config.toml
num_hidden_layers = 14
hidden_size = 384
n_experts = 16
experts_per_token = 2
d_expert = 320
d_shared_expert = 0
hidden_act = "gelu"
moe_layers = [0, 1, 2, 3, 4, 5, 6, 7, 8, 9, 10, 11, 12, 13]
router_score = "softmax"
normalize_top_k = true
routed_scale = 1.0
balance_loss = 0.00831
balance_bias = false
init_std_router = 0.0201
lr_router = 0.000533
vocab_size = 16384
norm = "layernorm"
norm_eps = 1e-05
tie_word_embeddings = true
optimizer = "muon_variant"
learning_rate = 0.0125
beta1 = 0.95
max_grad_norm = 1.0
batch_tokens = 65536
max_seq_len = 768
train_tokens = 372800000
max_steps = 5689
dataset = "wikipedia_en"
Below are experts of layer 8 (counted from 0) of a mixture-of-experts language model. Rows are named router (the router's row for the expert), up (a neuron's input weights, with its number), down (a neuron's output weights, with its number) and show model dimensions 192-383. Each number is 128 + 32 x the weight over its row's rms, rounded and kept within 0 to 255. Numbers have three digits each.
After each expert's rows: "raises" lists some tokens whose logits its average output raises strongly, later layers aside; "gets" lists some tokens that make up at least twice as much of what it gets as of all text. This comes from a sample of Wikipedia text that the model never trained on. Tokens count by the router's weight.

# expert 11
router:145146149118090100084108093105147075141188102129126133171118147121117136150130106107124161084117117182134099192096126148134150065150109089126182150082127131107165116169113105175117111167196139159174135126106107155074190085144149129149128133096169119147150067198181172139147183108047104110121079137121090095126096137156080105149127108061131126207135148068170092156149166134158118138109157161122105096115104183120170053157127056143196194117120102095075082137181112117121155111104116125082124182075191120134096123106108075109113204087168137112110135186133097142081106097142094183
up3:125104125086132177058097079150077079151154158083091135146153118134111100168125165156179129116176082136125127086096115083104151120166148122105197115133082145131121173109174153116106155156137125136101126071111138220111100120156110126178169162173166110112137119113135167188120094152161055119140153170092149150118110164128097112141154097161177116140141153100086109134147156079173129170071138093124184130143120085094052102123170139115139112154139147137130120106093158097089101100090055066045113145121158141134153112082164126111172111091146065126131146163140108174070116095140102114
down3:098113147089120150148143132150129139168134210140119119156070175167092102096092066164170110044142098174193123091142129115161154167138126121160124107123145104106091106199120085156113169159151134128205156137099142144101110181227128145133085091157068114128146140136127130146099116183142145095133167158086062135167108077090126134160164140056112134153134161092110127141114118172118084166049140090089143133165099137122139180128118147107120113114145119126087174079150087111139077162077134081090078153144207119093080134166136116187110147144149107109123125115116134189149100165160148131
up4:139073085166133156113105149127118147078115083127154145172186077128155118148157136131115110142151151093079142162147125136142105140143131085074112144087074131065110114063142145113176146085155140117162130192140124122092152117150130117154117172131113067100114159124107191141129135135144071185123103159173120111138067143083118137116132194121153143062177139136167120115102093136094177146140156144134121128160088176142198107167083148140092164119159162132088072137110176166103110103112122192113146143120103159133105108107195097079107104140120124141075115109181143101165160114118174126
down4:142113117153088112207133113160159094161130103145091098163097114077086125246165128120114106146149118107147147110151222207107123153112089138111161139037157099155121125125129119096053122144125154092064150076101157135111119090097133076065089118149176050114096174135146157117110126087135096140136167123139137106109166076190105110164112134128089175121176154107097112175120132123140162144129116127141099097100167155189153138135177213132138169118153101174117092128156140138147142143055099174140082085131140126152117153122102183119115119152136117117131137114107116130167117173112202132
up5:146131135129133119128165129151118123133146129162108142143113106147092117169152120126078135158136127090125132155107091152115100154112133140107132142178089112076129110226057123122168168138135119140132184153118156158075173154165155136130169090134161133145090111130048135124144175131086151093104082166111135109157194134168148126135170083134183098087106126119139104135097133119166113103082138158155114083135084063138085119062086121144165117146105099119140229196119139154120167204206182105143138123163147202172129131113103134080100156142061128143142117076155144131088159103164150148
down5:184077170120159164158138112122115102081094158110146125106130138140102154134174152128071170121175120138136100093171123136136131173129141218157179076113082117049151154144155175088115139126099138144143154114063073096122091098088079084100197119060164148120151089183098141103085117156108101160144144124124185144130123092118159119102095138113118137127114129131048173179119079135181156148136156146139167135094099044167169155110145074152109119084059148094147193164097100141147119109140136128074108135133112138159158037117151205183142133179169086108135128112104122185111130085113124178
up6:109132131138120154156095115121114174127136120132194152119119108144109122115160150157116089108136152100116213149151118129161155120137145078093141137088145144102084206155091150124145113126138132105033160107089134135122096128106114210155100142155158140140081117139146202114119133175158149102116120165155147116135140071126081147143032147124176101154148154100147090152094141108115161143086169224082080103136216105158138047103099114114154178136092196127052089164119180151135045099173126153162102143194078137140146077135086091158136136093139109127164173105103104155122171125093152146
down6:104083128139175178066112150113107152105062167125126101146157119147149201124144093137111182195143088117135145106116120121056089136097130126083097133088104121132163091106122122076112206153085130096113103075120128155141104135111160130095099078094174146125104197142087151080135119169142086145152093133096159146141163118141162092147112074149109138163065135122068131114099118155070187117158131175113114168070092101134121118116123160074156079136147129116160090133122123195108220102133149080113156117159128102168205078097174146130193162092103124154106142163162110101182146096097091143
up7:102107146110108141076142091132148140109142082088096103095162142160148055105168105110172137115146127177166119176114094109130079106129085155144132156084127145168128148093172103098111145085146145131095129149063101142152127130121168199154119080129145208084150146159131137113136151131072122103118163131150153116115147072097079099117112129162134090138143138150085133125074154168107093080186117081193159135116096180116134101106102073159129099157114136095158141067113182079144140148145157136110149122177161114115122153110136103140130158108086121082153201145187186083131081135087160181
down7:096139133186156128092060178131136153142107081136101138097138161115133157151107149126095110135144139114137165166118125126088162163110093064043098154120103159119138111110118095115114116176160105130155128161165137145096119060192118098144139176116079175138162133122138144166143144127119210147076109199129100118127130169151085142185176103144065105114194161131133098132183152106144107087092133157091114186172123057085125138165167120119184117161147096181080110143114122121174093137140144156125109103101088174116135156145021157083112201081176116083101095120123134125104118134199127069
up8:151185141177137076114088151168094114120138155144127127124130123097169139158176187156158140129117177124071070137129114124127137138129126097151043200123115162137139165135176152137145083116121106078156083047109137113134137186149102117110043154137142059096122101137150205082141169123151103128142074149127145108105127130163121144112134052192064091100141145167086111147155056135173138131134172090113133147157105169217095146131138118106164119119165103072078156162065097098150166147134064119128095129157196139152121119125130145173167097115095078113165204081147159159129113104094109181
down8:102105131135162097094068165164157137102082135128107145178137150159106158124134124176081162074156207167122081077158126088200179091068094132107111103112097176131149146168157107090087145128152122185107143116096123157093177096180131202099116108096146146165121106144139153075110127109094054126167119114119124143072102201181135195098145099112133138148085140184091113124173146137172123172142140132141131151152053143132085171124141184124157138189078052164061103168093122154161130032100136103132140098156080181136178197137115108149132173051146072138157090098136156170144130096128150120
raises: "\n", " In", " The", " ", " C", " \""
gets: ".", " |", "==", ")", "===", " =="

# expert 7
router:093058133095090128137109119110154109147145121161108131088115144117044117131133172112131134087120115068145121065139094133127105096156177102086101151166093099109107076155156139141109154160163096124147150121149136107093160156107100154114161163168086164133105165076100107145118191105160121138132062150159096154126113133174113162165134130109102142167118184089124127125103108163143111131102182093175107142186131105125120126097130099149122135167122159116085149125094170099167102127115083153067106085110106116116144145157108070154201082133148165155122119179128163142119179149159155124
up3:116181133161149091124103135144173168161143175105108146098146130169106134149120106067161148086142144118104095082157116126091148114138106094092081112110164153149133120203151170157090070111122147050112131101174117203082133138209148097079154124136124182126150105076095105149136137129115162096146090162141081137177087094112108137113138064094102157167137146169126122082127180175129086123162130093124171069170044121142097171126147125178156054124131075149134176129187167121140145133155134158101115196185127093110070160155150132129134151138116151112113132182117057156115093118122100119
down3:159151119154148136112168106133171130065147117108093110151182089146140107175139114129178163145125119093100158104103110128129126186161141090125115085122114158153093091130087139124135137081140141091134098157141148141120110091107129125155181140122093089072183136113149109192143145146166086126151175153159128123119085139094078161134100145119169160094063150111089120185107159077137089152226107134094143150177165123155092129105166154090156091130127128143118152103111096122079108121089108112097146097102089209164148091166051129062074119167184154177143127141104122135131137108088154131
up4:124103209129072129132106083114167179107160148147098093100106127156116088118093087120109093108137097142132104115187149128123190188109100188125192182188140083106143155130122105111126122141115118200206202118143180114125147118120124170158159133166089147123147113128135125147146086156117058160115110135114150118101108112149083081142111073119170077104161107092095130150084101193100106145095113186150082208165119064117101121155113128145156123106116135138109153139060210112116152153166133172169091117105099114136093096142123119170171133113168080136139090083200092081150118119081120143
down4:126127085157134026132168125162116043112134149077160146138144139142138072189174062147067158125127100152175185097163190147083148067097170090188134106166162111096110104120131189118167104124085175195132143102100145157143097143145136130178143140139118090178135105158071172131079158138133156118106116128113163146170093140103110152108115157137111163144143081132136125102168071157136141131111165119128118112062150143138126129092119053108170145142072071096140119081157194111113190090120094102101131093116063133154089159137152139124118124132095146137160152127085109140124197096128085089
up5:133092091088169192165167165171103120118128187120183104118088211143112126106115142081119109108193096118027140117081179064136112165179071121083123141119099118105133119048165218126122145076208107128093154194202122171119170171136109150070110140150166133070154188139106160116137169092110152147135104175151101081110102111123126084130117132116127092143132169180136139108163111146093135098101080183099077167167127145144139148204092084116109189109110119100122150100123123114138102131130190133152128151157104157164097143106149100095108132062133173139123093124084111109098143051119121125
down5:151152078113156136080156072147168142137119150147073160156198188135150159093189152158130143164112151080136115221087143142122133133144157119165098097179169162120165144107123116108142115122089101123134143120070139146142114081176117155056155115176130087162060131132141095128167147124105139121106094126120127173171164151086123119138089179069150158108143122143111122136086128163125073145097160160148094137113127140104171104087092161148055111147114112070193142091122106109178092089107255182126167170109091142130149149158115054162151074116123153106170154134096124167141085122144142118
up6:121104136133133082165131156077142091093144191105073104103113114120104109159033169134190119111113138154098145138132115118118108125146126139062206126144117114086148089062150066150163201081147142097171117112176147122138131097096146120138161157180130165118082060088129202213171132098156147081131130119163073169178119183127134123169129127111114130149062180140151118081120104152141084087105153119135135131157204100150107129091119135091089137146127097130169175117082101124135081143144168145105158172153127135157174126139132128101095075070125118101125113150165134105127127132126119109
down6:120114162118203173081140099091076141088083141104148195176101173134134159111136098130169177123118151179121090113123136181141131164087136110123112079106173058164116128153161154138107109146130119143158194101113088111154152089180107187156176103068138138103153098178093142163104129115123114121110147107140091135096146145143108148095139101168168146114081103155127109132122148099113112167137121151185099097133139081139138132163109145136065105143147115139133088143102180115173160140124134127070119134118091165058119101142165128122158107095139095110078072165118105160133141096143108136
up7:121155111101146108100094067126145130087115146151096155141106156144133101125072110160149123067090172141105167127120133133145096186142128143153117070076135125154156091114100131093162135120196184153087071130144074135102151114145119203081112128173124082063146137096149109121149108102063135173138067126122130157131101105212156122102092160028120125118154148122143111110060129118098096085173149133179149134119144214121063098132169111122194145129108096154155158169103150106087081075108164121140185145099184111134107060111079155085163162083143167130147101147088134145122180186157127083
down7:087095160092092122164123133125062160132162142174094165098121158184143113161137102058116137135135096139159155128091108172161092185097164159129049115148100126096160169153159131081116177156103124168200172130156099136124102120108106134119115116085112099137122151104152059163117071137073145077192129121089126126183132158106156153100124131150113157123142167143116117094181189089168138109180128082123164117096116131074160092161118073177103130116122132101155163117114150119128139144149153124074155107159084123137124176131127142123122127097130173097093090143178140167147109178099141062
up8:147201110097114124094108069158105129127118108112136091170142127122158136087129142143116078113192133089143123120155225115121141153124143106142195075141113133143109097132144204076143120089233106138095140146105144165122113086070135179122078092197147111166090130092154133116139103119061130186106137169069133149157142138142157150175138141120107139120085112098115199092060130125128115198134117157109134194102143131156144121132099145124065143150103163108166169156133044160148087081120126146182133097077172104121163119141100167130112129129151163164171202129108097179191126127137099161
down8:112157164106122118142195137100162080109173131073142164139173119173100156156105163056139107117122116113160105112152144145141140134140102184089148150113125128093150136164127084117139135185099166124085096168144151137067152137133067123076138165118099097148120137103097135107069105202176138115136085104103137091149119108158103182135102103144081083121112172090109124159120092140104125126117119065149129113153136132112080123071130178154124088131166123108090100118176122092135085105128143094155126111182143140148127145193141148108132144176159167104096168188126162101116169130057147092
raises: " p", " a", " sl"
gets: " was", " is", "1", "2", "8", "0"

# expert 6
router:104155113181093105039089108192136128031131075109144148147154162163116093107110097156118076101140160125144091151114117133094144159151213156082149099107101131213121158149158149128164155124089128157132122208152107104142127102133156084082183136114102104115113124146087183120126104128095145139142141112082151128142111139113122098121173124078116141178154173089101160139156121123105088182153090087113179110113170125110098195141137189118144126141155145154133140122135142128117184135138179099113193080165104191117102118135156161140145093152122135127122138085111093131102183148101101124
up3:120052176117148159111129129151144144115124093182128140125101146120157150138120110125146101137052182121157187104151116145080131161178166114130109103124089084100172132101093130095106124104146146094120152133154117140162167125083141102141147136110108122114078132141143086144109123156129148111146078083178096093124074118132099106141120108101178102189127160137110152136120145171147135135141110122100206128122104125130057098151150160141069109120149149114154163171102179147095113118104133100092124108173129160090091084149168166100168182088159204152097114122056120133198108153102120137
down3:192136145142147131146153174134120131101113130132104136146073071129088086128149129198142119115100082112113152166062210100096148107148131133174096166143189180125109110158122068110105127107149150071129105156077183167152131128146175138109116133132125151079129178106100130131123134121167165163119127138103112085169138116095155097077148178076139142126146091114114122142100146130139143128137084104101054120135146141150117157183184200139067077134155129149075045125119108097102129104145093162098137179144110200120108123186157096113126083120156098137114140141067094076135061118129186158
up4:126124185099147152111122063116103121172153135157193106122124111128121224154127130069114185102110088140118132146113048117098118126125168113114118123123110135065128117158142112131169150123158098124199131145097134138125131094125089076100112123140095116097104158106136149189177144113132105128161091116135155149152118097148159121131118165164136138127080184090193112073104097144115123112096143142105126230090126102155202185111203178054163179120111167100053193163093120165149116056152170144194144108134154126114160110069170115103091164106098090119112162128156143133134183126166090104
down4:102138124091135212179144103166101134161162153139075099149106136144125153135152087166088159120157139128160141129082170099102106104100106118180139111207112170128089161155109092183104146122164102116167162075112166102152198156141123096117087143099138115120130119139119073168090166114089159133113121150102108095125206114065148091038055112124106077112159161113151155164107153118193125126104122117085163061168117140123165125152106118069143150110100121097169143088105122119109137143094090126174167089102124146150168140106101131148123101159105123033143075138120096178130178128106095136
up5:103144119108149081126145089104122118165169207201099096102134132161221109079084106070164113092132143110181120107195149125067139127125163128093082096113123144150113173103066115127146126082160109142104116163154165098154110139134059152072143092131128185110168131155142138115083091222128085133171099162110145156125123073119109073143167120110121179143129142156136111135137079111091186149168068127130189126161132104106185198154118156134158081179137127059117157112119150144060124131131150141151118153160109142102096119094117074145115171051105129147109123123102130143172139048146116099
down5:130129119129133143144107139153184100181120112120137076140167114177118109038160069130129043122157146184161097180133166156043130137127141108122106091136104081151152164102122110155099137072147088192106152085143106194149138103116148131064068089150125171122165136151141120095109157168088124194193147121119125138186091089120149066112117169141128110108160113100114139108120109128163158108102102138132108136114158094089144088153138159112074160125135162116144130097142121134121068132114167151094076097165152130098113107115112132102126098156092101179092148129079124153120153109115146108
up6:133094209150198131143090134128162111116134112118161121134160146071167175196114176083093158141105123127135126138127126110064111118090112134097173124121083151133157139027133059088152173095139138131137077124132192136062103176184170112133108150184172148124141135162196105177143117142196117140140151182127120129146138104102137156134182117132129100064129128149152143112154125185066128142157122133081117156110172154119084163126084092126058158139066148102108091137161116095131140177118090154074091148169076160123118107127094095103159143181153109107069135185086152137096160122065167127
down6:127160110136095134140154157118088091131110086131124153087142084138131138094129084126096119109160125129115154181080137097145159126129156148177174119129188116139089107160126069083152133121087125220100144117169075143118104159095154128124141115097125066121130144094162121194157096112132130071169103110172116147081171127088161135094116045111109099118140106131116169100100200141103148187181095099165103107093088115112115092134088124161095089200134170180114138151100092126144114169108105080153196103100127117137089151173151119093073098220076132126111117145171160122153128114134117120
up7:113111075192127137069114135157109156155105122122155168080121143150166126179187103126095143122172141086116114134159123116090117192121115092134145090128128137144113093136052172145094089132141149121112121127173179119135154135161127120156111151112157158172126108092103091132105140157130142152151110120093131113117112116184118110134109149098138124179126170156136082105161110135128187073147131148145180158077143185089132126126131190156130175069077159091120130102125127175139117142144134115150093113139068161138146245120141189102095157149158108106123123082106122145130160139156098104
down7:110114162136100122086174121075120132138144178121072103055113123064101106079121126098119129130151092139124165148126189143155147116103119191135154141080116084136181111172103176141116142092138128123134092105141172063089087085141096118121050093109140112111051121187136189130158108135147147095138163173137156085066133098105121164148196155119121091194153147185114111076087147161089155089122113110107118125158106089120097157123162127137144114101112091145134139155122130094114094140138136034120104148123059141076122105179113125139186068175152153129153107110104165148114152173120121131
up8:132092103103086119109091124095134102112144144136160185099064174139084104118099113176149122134214184086066118100108125155112098179167136118142105068185207122139169179108170115172120118160140157093121124043149143116151094166104149159132157156125150121197095144174162140146184145165135143102159138117056147174085103064140108150112116150163130155124160151114100153141161123142152099146139103081095227065106106089156120069119100073201169150195158114159174101167145131103172132093143131110091107132164134127153111127159162095139123089120136133100122115131154122094178113134114140124
down8:118049172094135134176145161182046145171130171109111129070111135053149150103089155118116097173092123141162148118128158115121154124137145116160075141079158150110072110043131137166077083142132133192165087145164168129177139100127063075118118048121147102098128158139121130169185086171145056150119132133079104078102110123082147121124122136143163119144147138178120103101111101144133138111134027081110118128097119142131170132205166143129150167151115127149089140152139090086114190150137112139111100193080098149068106136121169068100074136130094121123132158240140143161115173160126147144
raises: "|", "-", "===", "In", "\n", "The"
gets: "\n", " \"", " (", "==", "===", "'"

# expert 9
router:131131147070150138148089107090156096109105136099094146142142102124141100093184128124176107120153146062099110151165162123168156109095168116142134087102124225169111133114110167125106114121068156118182180113140102137136075125145141128143176136110086061173147140150110122154108128090169093071117126150041181133161139110150113202083077185152153107119105133148159163122158110091175143114150121124132152067172120147153141150152163111075066130109163134111115132203121116148160151141133102162072107081106151177107104110146103135106173121121163172090094122153148145109134150156140162177
up3:168120135109118153140111121106088083182124131089108199116095080113100100160150155193139092150153125160073168083118070100078178126169183130070100113096112151096163182102130157122120156090108155144146121142109107174081126121149119112117172116134074171121116153131124066170163108101176134114155089111143086136090167131123113107148114153155098192167136142118086086133090120171170106068077140159095121187181104158154124179080190103093136114121143149123154172118088108159110107111154151176148104105152072123115126143140146158115206134150134129108101083160126105095128170134120103149
down3:103076083135090160149079097143076127092087087126107127124125114125171161177102102091155168142121112121205057128131131088132108108135165133128134154119095120100142114083116110097138069172107115225078066102195092124118164129151098090099123134163134125195132152149124182138142113160138179120110194093141094120149107163131157123184108152153135112134088137160101160111120157059117124167128112121143164106172111103137141160075086127204136181131159179054048126118156102161095092120181140138184102131160099069126161108057099171106116116192130141089091162097162113183097125173149156161
up4:170129131095155082119178153063092123187122132181136179180122145126130091112110165117102148079090093082115134121156187104135135101177147123145159129157146164106156118125159094080172138096166057153128150092157178139135166133168146089110114113125120109108105149116112164156118133100141108142132115143139121127066144149089125094175107103091145107153104183125103184174132136121188124116224133122094087167137115097137132128114144123115106114092125107158132179105091151071179145098126104095086167160107051123126159133145191119111107101106093079116063123111195157174139156093143153161
down4:131133133129141128096101148110165110157129151136088217097130205131184180190104164113076121147094171124130194102096156131111152162106099132067079124118119125108140100115134096099135156125126118135137172134149121147137171166139072069141161098119160097106177187120126143159116169127076079118163159167119090089119161121026164097147115159109113126126123098125111109169155115138177134153120170145112112146085149158159148105108157129085123143107145062166126132118164143138178178165116062138127074159149123134125108087159116118089102127100088132107172153114161145102111126177163164151
up5:064169117090116097130142129128115096133105126103157142142126084151118107119115151087087177158158135127181176177132123164124174105111139109106086099201128151076120129107129191157165131118113076129184163157169151133138126162116159143090127150115098127148148157175112176149121146214171185123140113163159118126115144137157131133117103144140169084048099115109158170059133091158129144118167146162108134079177160186106116125125164117068153145149174115140117115207142126192091124078165093149083141128136114155122155154108148101108163168123111113104126088134130137125156138135111142133
down5:126098136120206128158078093208176107082144081121116141167095140104127068110115166121076177139141118128066134149178177168127124166175149103188145164085107130090147112203184137148171148151154145077132104134089096071088119141096098161135159140106124088156044132134100163164108152119142152137092139141195112154123100074097202131161137125156066172122104096143153147105123129134132141124168106126118131193149097173156124112136158120175126153171115144113115101130103140119160073136112134084141148139170180101097087066138157135109118138153096122162117143067070121112142188122156115150
up6:179137115147118102128141156150116167069158109114136176084112091215111069126106156104118134161170079049171115146165126120098146146131136130124130098057095158095159161136121103132108154152139078127127111172093121106120122193180121116137156102103101110123134184099076129130104189104161116093115118101086105171147156091109116136073143116145167113091130181120153189137091120153123103103115088136142164115099196100119098097153149108099104188164122125126123068127133133159110117079121130163109159164117138143090168172194093209121055159158133152117159151115179115104127140164103207145
down6:141171200094092176104130107127149188095152170114132089107149160154176125172073167094088101144142121118146125154098172123124143127094163140109069099088111122150119141188102101097132123057168128112114104107077125139125148126076124187136070107139187084187080118148116097156120138138123126144125163113158127088129126082137155095156143147071138087179131118046130107107084161116141166147043164091179114083151104115138111094153140135169128114111123122119121143156091092106121170121042174131143136152098137080140151085148133140124128162078104127126140079130130108117142101124114124162
up7:103116153088119102110175087151182105189157139118119140107123126119144117156127084167130119125136154127170146133115121103113083197061135112167122153140166130148091154114133110166125105111125133104157120104144103139144126125188103122125173136144140093180103158121118131141150109122111113128165176146132132098174119146114149175103083176111135074155094105055145106154124130115141079132160165170174157110109107205049070128147136177062114134099100143085144104142083086178103076123110068161111123074122138129127114035140118103062096096160203130184171148121089082151155146107126097135
down7:104093170093112115148115111173134134164147188080113111124143098102088055146122074142108139186067159087109117169171148104121156119091069084134139148106125129083125111144113163124221093109085082150153166141136149157112113081144092139154150126108160119193167087146127127162159100108088160125148141078184135128150135128134112121134203125109130142116128139152186130109130131096149123116090119097174053145138088094112122134117127136146173055176124173166083148161104234178122112084136143158072145147081198180090102091100057153148181146112101050169093064178094134100108121111087120145
up8:100109145092104091121163172140163104125144141109116105157144116181152145148116163122143169109152139102151167105129175092108148180099162096099165155090086114149106141221105120117143108097147119188052148125112051152135172111111156114152132153108102091117116135073100142100091099142122127116129092133127007123158105114105134128097104074087139166181142127096109085171167140123119121112087159090112153116142113161193169101113146152080144102081139131173130156132132177100153126140153184142126123130113120128099141116190114136132135161126139148178183140182110055124155131165129134138
down8:141106131104137108086114106144145143097140103100104130088122113162101167121091194151179148088106136114137103058066118090160089167120196200120119122080186143174148149142172118124103162156141196173119123134188130101112127134108116132111150071197135150137123130151142078092129099075114103168122186123128082180107145135136131124104065190110152066147105131092166103113144128135111159143127178209156112145119135148079119148104108116155137150116156174058131070113105085118148123106115105128110103097120132066109210184141109076181152049131161144161170120113139156127129095096154109103
raises: "1", "3", "2", "9", " of", "0"
gets: "0", "5", "4", "3", "6", "7"

# expert 1
router:186109070125155161097149166147094156132071121134113105031169106106109116130092119173169074080152138103128105135107141171149145144131105133083073085167121096138117114143114054160130157101156150141090106130103086172122133072156086117052033128114135121121129095098177088159121112121125121123109131170149114162155117125186138147106138108097169124162092123124152116103116138193082118089095131198143102129020110136180144134094172088156183126168160146088171081150117139153092149120153081120165103206171105095149122137144153174122132150076138076171102093133095118083139108123139138179
up3:164158104132064138184188087102144139092079149112140141105116117106157147119129085139158126170101139200102154138096093139069088174086122091146162117137128053078109119109142063131165122117107113134103075118192105125122150106140130117146123105124169083088124162084175133168147098129178089117160112156101137099123122154141131097113099081148110141147187099117120120079122108092089163099074144123181125108106175078107123099129111126181138138078086178173149156158074176133112086165098070161144132105091170169168158181161131105090129132111092119174102090097094176133102164122105155137
down3:080150164145144085059087127125126097130118127119108128107154137132151126121147135139111111133191142120137065127122113185136135159110147103146096119098086147140126111225140176064114117160192123139117154129088063134145111144134151131179151154143097066112116128142076114107096103095098133149087158129179109148168164110215069153075132085095140146128118138112121156098131116135107101070131129151153086158189103087092161092150126161071113102124143087091146168114151149083113175138147173142126106099068112165179090107156136155172175167148126080108121069157093065144108113081076169132
up4:092184070117079154079157166154132096130106120062129116099120163133155108084132199112130162115110100123152225105111115079133099158123097061059074113160097145113089178124159126103085088101146115148129083139151106134091085167093064128106114132114065134127078138130127150136163133112089153138189104119143134123166112155117214066102171130116145051111127129110125090154190073154077074133085150140099124222080175107149130102106129121140164124155096130121136159092128102159094109154097148096140166151192087111105140110113146119137145089117154139080114112142095144139190133144072116155
down4:129158131130087166092112157160173142071120121107175184153154106118136139110144151119104101147142163148116078166134135065144154075158146098113107116149119085184104102184121138141095112122117087098132123129140067128087121151100097145149110095107113094160114135151176151158172137128151091123113159130102170083146153089027093136147169136117183147129173132114125127141133133121218178078151162157125110117103105086184095122163153133137050166117156105054130170148076084165061188152122040141144126127116101130101130082101131161090164063120137110166074119140135120124113136119107107111
up5:099139137141138059188139114163104122160158085138139098101159105123144123092089169170137141103120125103142098124146163064133126103182135184112092185115147112127179156134094136079097106033119149137173157105162127102132105117131086139139163163122100169105084117115125141145149090161088148114156134104154142112120147125129120119164132152106087123095170193136132126051137115150125136124111082180123170181190147172195061169147106063180108206106127092116107200147051130096127178103076123158123127159107107110142124133091134143151177096116112148097120077115099175112125152097054153118
down5:157177175140176135098148115137094104157129083092126098137071113142217103104104069095112131159160169142127124104082157121141195127154139085159120122136088132157155140176150110151157109161170144189101146120083104175056150151157140159149140165136102107161159142134153115183212101107095155147093135133165133152102165078146172162115116148073076125148141112175180078184205127107099166115126117134140162160128133196156148197132087077137109161178084120134111159118068143109088121154101155145133054189138154134089157183091160083130085196132151138097130089100101097129103090146132135145
up6:112150191181139174124068122100135164110130171120159098135159203147192125109109120091102104093161088063141108131113104151107090136090142105176163147097129101093108164131140103150101151103127143136102155171118087113118124217103123102113117100095153100124138186103086071140149092131204136156177111102175078129095123094113110078154114119123175141146137112105167093169103096152138144057129118142149122072126200159094118154128179112164084109165110137128095145134124165170110128125158119146152131143062149119191127150111107108175140129119127119167159222126150042072181074165155082102
down6:103113150126139132129117075148130122212132142123166127129174050078090142109151144175126117157114143075118107095170113170142194167121096152041121108108130124151087105151127180151134105038152204140106056105089151114159133131127127105124101121130100070127168139120173126110160094128132094139152164142136191117118080136162173112076125141118060142127094145132146116126112150137111094170070107120142157150145129140152159122183049127153119136081136108162127116115129088100172155157133145147165115108165090185090076116124043154127132121161086135149129117176209141089084210116146155112
up7:118174136099121106122117108101133126124141147064120112111143110155133113135097181145177110106171138088138150126151154144128081150167140101112098098130084120067094148145130136171092159149113134160201113099097102176132153131171057084136103086173143154066126208097158153140131146150169111097156145124115116093142127097148118098158134139078122103075129096127124100135092112107103105114117158121080067161061113212044144162158131132072148083080063103091155059088149135085171107137155112157088119141148096140123110166068093140098130142112168113107082139153192082109055160149064148129
down7:133069138092096122135138157151154135200157108176090102137126104065113144150151121139079152082113126093093042129105153154112064123098143171127108153098138186100128133128100115178090112099119136134122049146206100103157150122180134131083116150160163159127141089091108143119194156162097175101138172094161149130060079159143152105170086140106119122131108139072108123130080107168145096153073052167178106059096069091118126170142164130122098159115121120088146131160101177154154141165090095121118188111091144175123090160169102107079118055177134178117132127180094082108125127137119118114
up8:177121125160117143130164140120113126146168129120116132095097141127118192115104217035181159112172111125086121098102077126145143152146110094142138123102101089169154126107132112089130125114120141159057072145157122135138097127129113193143082147091099091089114144136156097197090177119107111167134119136106122138153096145092098135117164084101099124075129100084147175134080083129140167104131140194128168094193125195205151144195128109111138156133146167121108114110123172093170173196117136096142083126101128114119142146118109128120149143214170085129110131154122150136154126123109116070
down8:087111077078154089109134116188098113107126102134137114134150126129080143079137076103084129081107152095092159135121178207149118067086143145135129132145156078192170128190148142108151113138072106041173152188084099126108139146086144118177154105092125124111160105081129144107131131106101156132153154153103162162174092108132153199103115149116055168153145105087166135078104122126106138146173173093159144151155184079120123146131141087119130139131167152114083096062093168139138143070135143088185125105120163074152109084129138161197167120121179161103070135144126132149098136128220144114
raises: "0", "2", "1", "9", "5", "3"
gets: " ", "1", "2", "9", "0", "–"